{"n_layer": 14, "d_model": 256, "rope_base": 10000.0, "init": "normal", "init_std_qkv": 0.0377, "weight_decay": 0.18, "lr_head": 0.00805, "decay_fraction": 0.608}
Below are experts of layer 3 (counted from 0) of a mixture-of-experts language model. Rows are named router (the router's row for the expert), down (a neuron's output weights, with its number) and show model dimensions 0-255. Each number is 128 + 24 x the weight over its row's rms, rounded and kept within 0 to 255. Numbers have three digits each.
After each expert's rows: "raises" lists some tokens whose logits its average output raises strongly, later layers aside. This comes from a sample of Wikipedia text that the model never trained on.

# expert 40
router:123125146119123100166106085119128113134163125155166067148103102104106115102101102158106136096141084135145090109122142111110145139120141112147110091170168103138150134122116151153125131105118142144115139087151127118103106120090102107121163092140112106132128125115114128158131169112108092132099150116112123101147145177108100080093145120072096136096158100113113119152116152135113128141091100115125153142127124097103167097135106156143152158121122107127144150162137126108155105134146150127073134154090142092121149156139103147143185171148139148110112123121163141143158137093128096138147127129108189114147107105138097111109148155074149108128129112095136162092093110138112112144094156146078144153159150172131095144173134126113120111149189119090158125144107099146123131111099127
down0:078116120113148101097126152123142125157100106135078140125086138111148128121136139111114115124122154129159138066145113094126154159132140177105091127093099144128158165107153120153086147144102143119106130134145112194143149110176131143134156139121141157120121124077150108157156122117108152108128110147117118120130133126144126137177125154122119188146118164097099098105104122139147135122118118124157109132162115163107083119050146141088126137118117083135141111127116169150135134117146118193202127150096146124155139109139150142102098167121130154159135140133078109128168138137127122085132085108094139154140128136073114152149088129160112141172106160153096126143185129122115116105132122115119129142137104159128094129125140118112085119126113157136119141137103130148079126148126111
raises: ")", "})", "):"

# expert 45
router:097146138121113092119134096124125114102165127150131098139080097127107117119121114166124154118145104177119095115116152099110128147134134103149089084157148117155116137114125128182131164083102149128108125110183112124092124091126127102099152099175130127150135117119106142140166168109107100110125145090110171131158153144104118110101139114117104141094142115095097099129087161146100130138106096125127122160092124081099144123138091151149148149140100106120144157163132107112158102121150167160094126115103160143106147151149117153141167143165154144124104100181131168138140135103097103121116143088112123126146102080132110129104149152123135105162167112104146131121094126155093085159128158158107144126143138161099113137146160138147096118151178087106156116142116107160093151109108083
down0:104110151082118084184123102106134124165129110095116152096130128121115141150117143161098128124156104145101121132144123186155165124151121154162127117105124122098184124106152162123166135125102113137118153114111087143137107194114095128102115096096126078106152139131122137122081088126110124116131160145109087157124114134103137109130085101115122180153170163108130158129143116116119083132117149160121154179116159129125151118161128156119155117127170146122190122133121124162074093103137135114074156142119105142146126135136119057101110112158129143153076115096157142095113136144145127182154128159100110100121091145117137140127147087141134115088123100111161134119125103104132137182127131126124132115137137125108163162116133137129141097141124138103123111130124145081111129114122090
raises: " ", " in", " the", " a", " by"

# expert 20
router:120134160120103096120102113121149137107154108146136115150087099117123092121104120160099143093155102151143112140116125126099147132109160100137095094127160078160139101097118154157130154116112124160097136105152106115111102111091098125100145070168109113136136110125086135160149165097095095126113135100091167106134153133109133071117145114121116156114140122093116119151114157142121153131112099126115157150112138085110139131144107159157154146126105107117153147146140118114148106131166136147050131141111125121076161166139116165140176167152155147097114110160146162129142124120072079141146155097153153113133108108154077117116136128137135109127130135108132168113074104154109112181123160141112129141131126156102105150168138134129094137156180117124130124157130098125091170112114113
down0:098146131121095131135126083129101184111140120156129117137134124117119158143128106131116101150105111125097146125093139125104151110148122135147105105098108124107134118156115122158114132128083129145145098124129122159122109086109129144135155126120109100133159157122137147121163121070121171129183115117117136131109107109112153119107128129151078128119103189135120089154117144129155110126146135103133150153126125154136149136105156140144140166164137117124138094102047090132052149132168136135099136131137142112165103132107114092091136146121138103107114157102096135120112098113121135119152185159166118128111182118120167154073092161130129135112081149135162120174100120128152203173147121137188100146139109122140141121163124144128123161133173122110153128142143157106080135109148120
raises: "–", "/", "u"

# expert 30
router:108135187140108116111130138094138105100155116152143094130116102140124103133097104137093166083128106132116097138101147121105165172112146116127109105155156123146148138108084145157107144114111151154124132110149105099108095112095094107106130089150104121143115107139131163139148165082109098122120140095123140127138127166099132104103151131107098123102152118103108107149104160164115135147116091144114152149105125107099167099149099157179124171148108092122142123162124112134149103143162152177086137140100156116081141171136088167128139154137161144104091114145155173134144127121096112147154125125130133104138087120182085107094139178113138087154119118105145132106087093141123089144128137161108120145148140173103128126148142128122101123147183102115142103152099107149107139121101085
down0:143140197145110165096189131117121104144124106112130123114154109112130133137105125171171142110105120136079132166073142111125157110159140180145176147171166146122105125144122130109172130113121084154082139141110082074154156144110100136136141130149100130109164153132112128146135192129140138104074132117107102157093114119144160121132130121150147142137124142072126115119129128131126157130127133146117179193085147091117142087131096152152144123128103107134117130156150145136128146122131145177108075107147096133114091134125096139143124158147167161141149140105155125128132125101108156145109135099118140141132156159158130125149116083141131083153085121146124138117135170142106152093133134117114139097124124122146117143126117111092167119173098114149111162123128097152098158145124121
raises: ";", ",", ".", "-", " in", " that"

# expert 1
router:073136174136106090158115102111124091133162120153135102159102109128109105121135114158104158125142088169125094104118146107105125135122158123157095111160140131139148118095092132135144142086108144145095129096145122127102118099100095108109160113159121129145126096127125156144133130106107116090092170109102136132141150140094122094127145115110106131073142117134086116146097131162109125136116103112114137154090137106100152106139113148138142145140105107129154173155125122104168112145161143148015146127123145123108158159155119156148143169136164145091127133153137147137170132103097095152159145105101169120145121108140105117111151142085121105153149108093147152100090121126100097136100140147100148156145157175118123139130142141121104127151199108115146106172107119125105147106123115
down0:107121122172118142090109152097114125132126144119154118108179120126129146085107165103162129111128142109095138142094156126089135144127129142101140105127118099171085128122092119120148099114154100121105141134130120121107152113137167143126128148135172136152103118110111113110138126108151069144163125109123066137126128149131121168154154167100144148157129136133122170149128129144133148143125138139147150130119156122114082115112145116091095102091136108146116125123171101151155097174126076180152131107125096105119130110095115141138094129117135163147112127110116134180145131113167145132135163152111165146126140154161089138146181143121124108160125111167106102176096104149169158114149109142094128134097152125099109126140062178103158183166103125130139135096089104131142180133106094
raises: " nature", "ple", " reaction"

# expert 44
router:112152167129118107141093121118137107094158114117129136143097082108115112119140113165085152141151082143136078100107151128127139136121139125142116113148159121182155112099123130166140162103097168122093156106171116095114131119108110115133152109152138135153128123136089167155131131128110107124109153104110134126157147150099108108088126114089108170112137090120125109140080151151113178145069123099129153167102114092125124111143098164155123131127123066135127140139129095109162111130141167140065151154085134125121183155164116156154125141161131143124116109158145153170153131098103101154142141114101153101142117103137109114112159127113154137163165078090143137135114105142101106165111176135118150151129165142141097153126121161106108093131170112113127110142119120134080147093135132
down0:123134105109110123132155094080115085152125160114182119111140106125121140114134188131109153100085150140143118142154112132188133135135134118122093124130104123134153158144130131103120131081145135113146144115118110140128123148138151084124135132108128083107143169139102109123119100119129109144127145154145141120170138147113099091115100168140165095125104196098151102084166155119098087157087142139100136079142145142214119123148164125132104115088168181128099119169126119140139092111108125142114111105105133120116167141157087122163129154072089110122151131138142161133143122133119099090105116091133095131174106117126114141102116141157145138120127153156118144059125161142145132112148157122106110103130149143102158117120158172155118132108108125133122150141149151133101095128149146
raises: "or", "ors", "s", "t", " he", "ts"

# expert 5
router:111153161126103120135098120117160112077147135143141101173120111112117115120118124145125157102160083149122079120126151109107135166144146131146111099179154116149133121120113145178142129104099155137096128128171096109132093102116124120110147103148139142141148097116105142145153135063119098107126148081112129116147186154079111088126133096108096135069154100109097109155126144162121140163078106108105180142118124089117165118147092158150144140142101115129140142167136123122148115130155149155100143151113157122128161169130093140130152146140150152099114108159127146160155122126130126158138141103105184106148121099168103126121159137086145109137146125095147153104125127161102101140102158159108127164155157134098108141151152154132122129154194111113157126148091100130095147120112117
down0:123151189138142093090138140159131104132125127145054100165088115145133097161133147184162118078137153116139113130153143110132113124140112171076169107117145140083093099127135124128137160161124159116129102165120103131118151128126117151163124130143166106131140118141127101127154109130106131116136100119112115140124165083133133121156092126138134132057081147101130118135144064143185113148117126166162173135145170141123126108128092166142127158158105061155139116126134153132112118105109151094118137152135111156146148105135145119121126115120120133111146090137152132163119114140113121144130074196126152135167133114124113140169135156155115112131112136126163119139122143126123121091142103144088109150174147124132121119154133173115138102131113107160152117136112147098120156191121135
raises: "”", "ants", "]", "ement", "ic"

# expert 59
router:091142132116099106135111118093125121090155120149157102146115100132094101131117113153117154105138085152126113121104136118102165137134133117134093068166159099147151128104106150158136142112103147167124126088148116126104111117097112116108133068164128111131116094110105142172174151102120099115117154096091146098153149168117126115097133129107109130104135097094119124140089144140109126157098094118114140126130150101123161129148124147150160157149090070137154143141128108128150111139141155152089135154104177108095140171170088154114164157147163138117135133150138181164163149107093077125132145100126159107152112133168096116132130155122133100148163111109150150121090111143103092153088147142107127151125164154107127127174138130119114109153165129098146099133114104163096162117117087
down0:100103134146116109112161150124099140122147182060136144147133144135146126110137114098127124113093145127133127124127091126156149104108136119103095171130095109117096125103119146141100111150115091138090111120097144134137164110133164118110090131133137172103149076107167108132139151118088123167056137105116124134135126116156154103105161143088106076126157163151128104120102143158082154126122156109134100129116164151123167142121137140115085179139113176154118086107139162124147165157135103101118119088116139073125089130095117150133196102116119134126121130128117164131137160180148147139123100155088139149109159121168146138114141132126143143165127089131143106123124130107115190135116156119115161109129139119144148117121105130176127134120128109080162132110136112079148151140141137
raises: ",", "s", " and", " (", " in", "."

# expert 51
router:112146167125100093147091093123144125092137113145148125151111091103109093132091112141104143107141084132138094104080145121098131144135135091137112090155155073169150098137137160189160171096115146155112124070163107140102118111117100118103159103139114132151120116129110138148148148135121114100119147107114159091142119148104104111123149120120094163116154104093142116152088140140103151171093101118112170155112129116099122134151099174168144147126129093120134149156124102120144118158133162168083130152105169108108141171182108155151128135135174147124110124143138149168144134094113089139157124105079137121161095108146103118114150126110144097148151100118147140122091095149105098162116139147108131127133151140112109141168161150109115117135157106125139116140105122129067139114101103
down0:109161129126171128163139118147155126123107114157116157129109134123114132114111104124123126124165100093158137110134109143157109144163104142167131093106137097131142104151138126169126169138139132094128142125138125122112155038122106088123188147132129181137112116145142140168142127145119151083113105114145121179125144126096129170099143119122118110115115110128123132137126142137109132115069061154156150107097130109133109113125093127138111122155168100128128124126128117138107124153141044157077128100149148108169128059156157097096102147134124147092123098098117085170106113146172137129119138128071115122127118114170150105101125131129127101115141117088128080164111138146148144104114170146113136115157105145159136108145120138115136160142145130110118125116126192127094148133102135
raises: "-", ",", " (", " and", "\n", " his"

# expert 10
router:119155155128098105118119127110152106104167128138152097141076107093118104114129132156102161109143123147129102126110152103073138154127145122126091111148158111150150079099103136169146156092087148133116147113145103107133098084113112096100126135131131128141147117136104165152155141107088102090109151111096145104137142179093107120108145109105109160089148116107087126153102142137116128160107090079116157165107134105085151143149124154138138155132122080128134161165129129127166078132142178150101169145089140115122179169132124145129146147135156166086121126158132144152151147112124098141176145103124139122122104109139122092096153117122145106121167116120134130100111133146117110147122122143123123176136155183120115142150151158121091144144180114082131093129118100161092158125118105
down0:120169125116109114155152105126170126119137137137136128096098094146142153095158119124139088155128145169094071107130144172093124127125171175179161131171137129104086109147173127088096114133138105115105131129167087119124183144119149137102131109131113136106086161104113110130119150162108115118106164133130105125136110147118100137115176121121120095118076120158153113112134152152131119107097114082138095098127161149092078125148146127088159165132154124151107141135130135140140101145117130134146137136108139088142131110131138089081149122140083109106158151134128139119159132107130167132106134130090148133145100171169137115101116110119178143129133162150099145122130099084117111141122079135161119121126151125126115101161095150149128171117131153166087129104158122192134082122122127
raises: " ", " |", " a", ";", " in", " to"

# expert 24
router:114157145127133099144133119119133097114174104145139099147107076100120118134132106145089156123139102163141105102117149092092132154111136131169106112139142114152143100099103136158146131092105141144111149111157095109101099116111099115112127091151125092132143098137115135154158150098096111086115145095100147096160150153106115110100137106096109140101155129111094124144101146147127162142106118100109121147113126088123140133146118140167142157138104095122153152143125130113163083131150157156083138134097173104090167154128128154136163153143161147108110115187148172155156139121090062145160172104143147125168134112159106097113154159121130104137173130123138156127094102140099101140110143162135128168137174140106119126143161141114079118170177100119133099147126104141105146139093098
down0:136092148145124107132125120109126157135153115121091158164177119119179150148134097100141110127091069142145139118124153150142099142126150066156141095119117108116120116142131131125169113123143133152112174136085098124131123154090100138143122110115152119104091166118105149138163117133110170132139135162104081066121195164154131114144097121135124104118129137178162128106145079115151138129134128122143106093140112147116138056148178125126114101110118139130140132138110135144146142110127084133152161101179124156137132126108104126133161124138151140148162196127106133108118096128125137105182168153147124073126142115153162149143096112108143126154112114124151131110139178159116111142142118115104136143133174137149167099120120098113147124109171142142143119111129176165104166149133133
raises: " |", ",", " in", "s", " and", "-"

# expert 26
router:109171151126116088133105118108149136096145110125143076154070131098070095097098115136106158135131098134118089103113127103123153161135137137143089100170152116131146131109102124161144154081089134118121130106169101130118100099131132086105131103151130125139119099124123143126153115105114093142085147109089136133158143161116119115115140103096106147068152110106112118153103151147126159131089123108072180161106126099106145110146120174136141147127116109128142160130126124120156107146184150152068133137095133126106156158127109165126141156150145142115116129137138134158142098114122087149150151101117175122166130098126114137122155156110144110147145112064129114103125117130105087139116139145123136157134142153102098132179166136128104101129183099101140095149103114151104148095110101
down0:094132129093171087146147123110122091098135142077158079120138124118115122131156158146114126110146093149161124139161154095108174087136079118164086129167144148125149115153111127157151135119102118179156131111110140120101150114128100089147106146180133144162140125098126184136140147090154115143104123099112141067148111125154105148115131155127136120173141140115083151145155110117128137127110107102163134140111124170127101090140089126141141128110127117146096124111117128108149097113102104138099141097152101091140111085133109121157101123123137122087119103173147074092090143118163103120083150125128109107107137113096173139161125151153099144102118123149123110111136155133067155145107164135094127102147150142111151121107171141102141128120125141141142143111150158092103147138072114
raises: "s", " |", "er", "est", "-", "ster"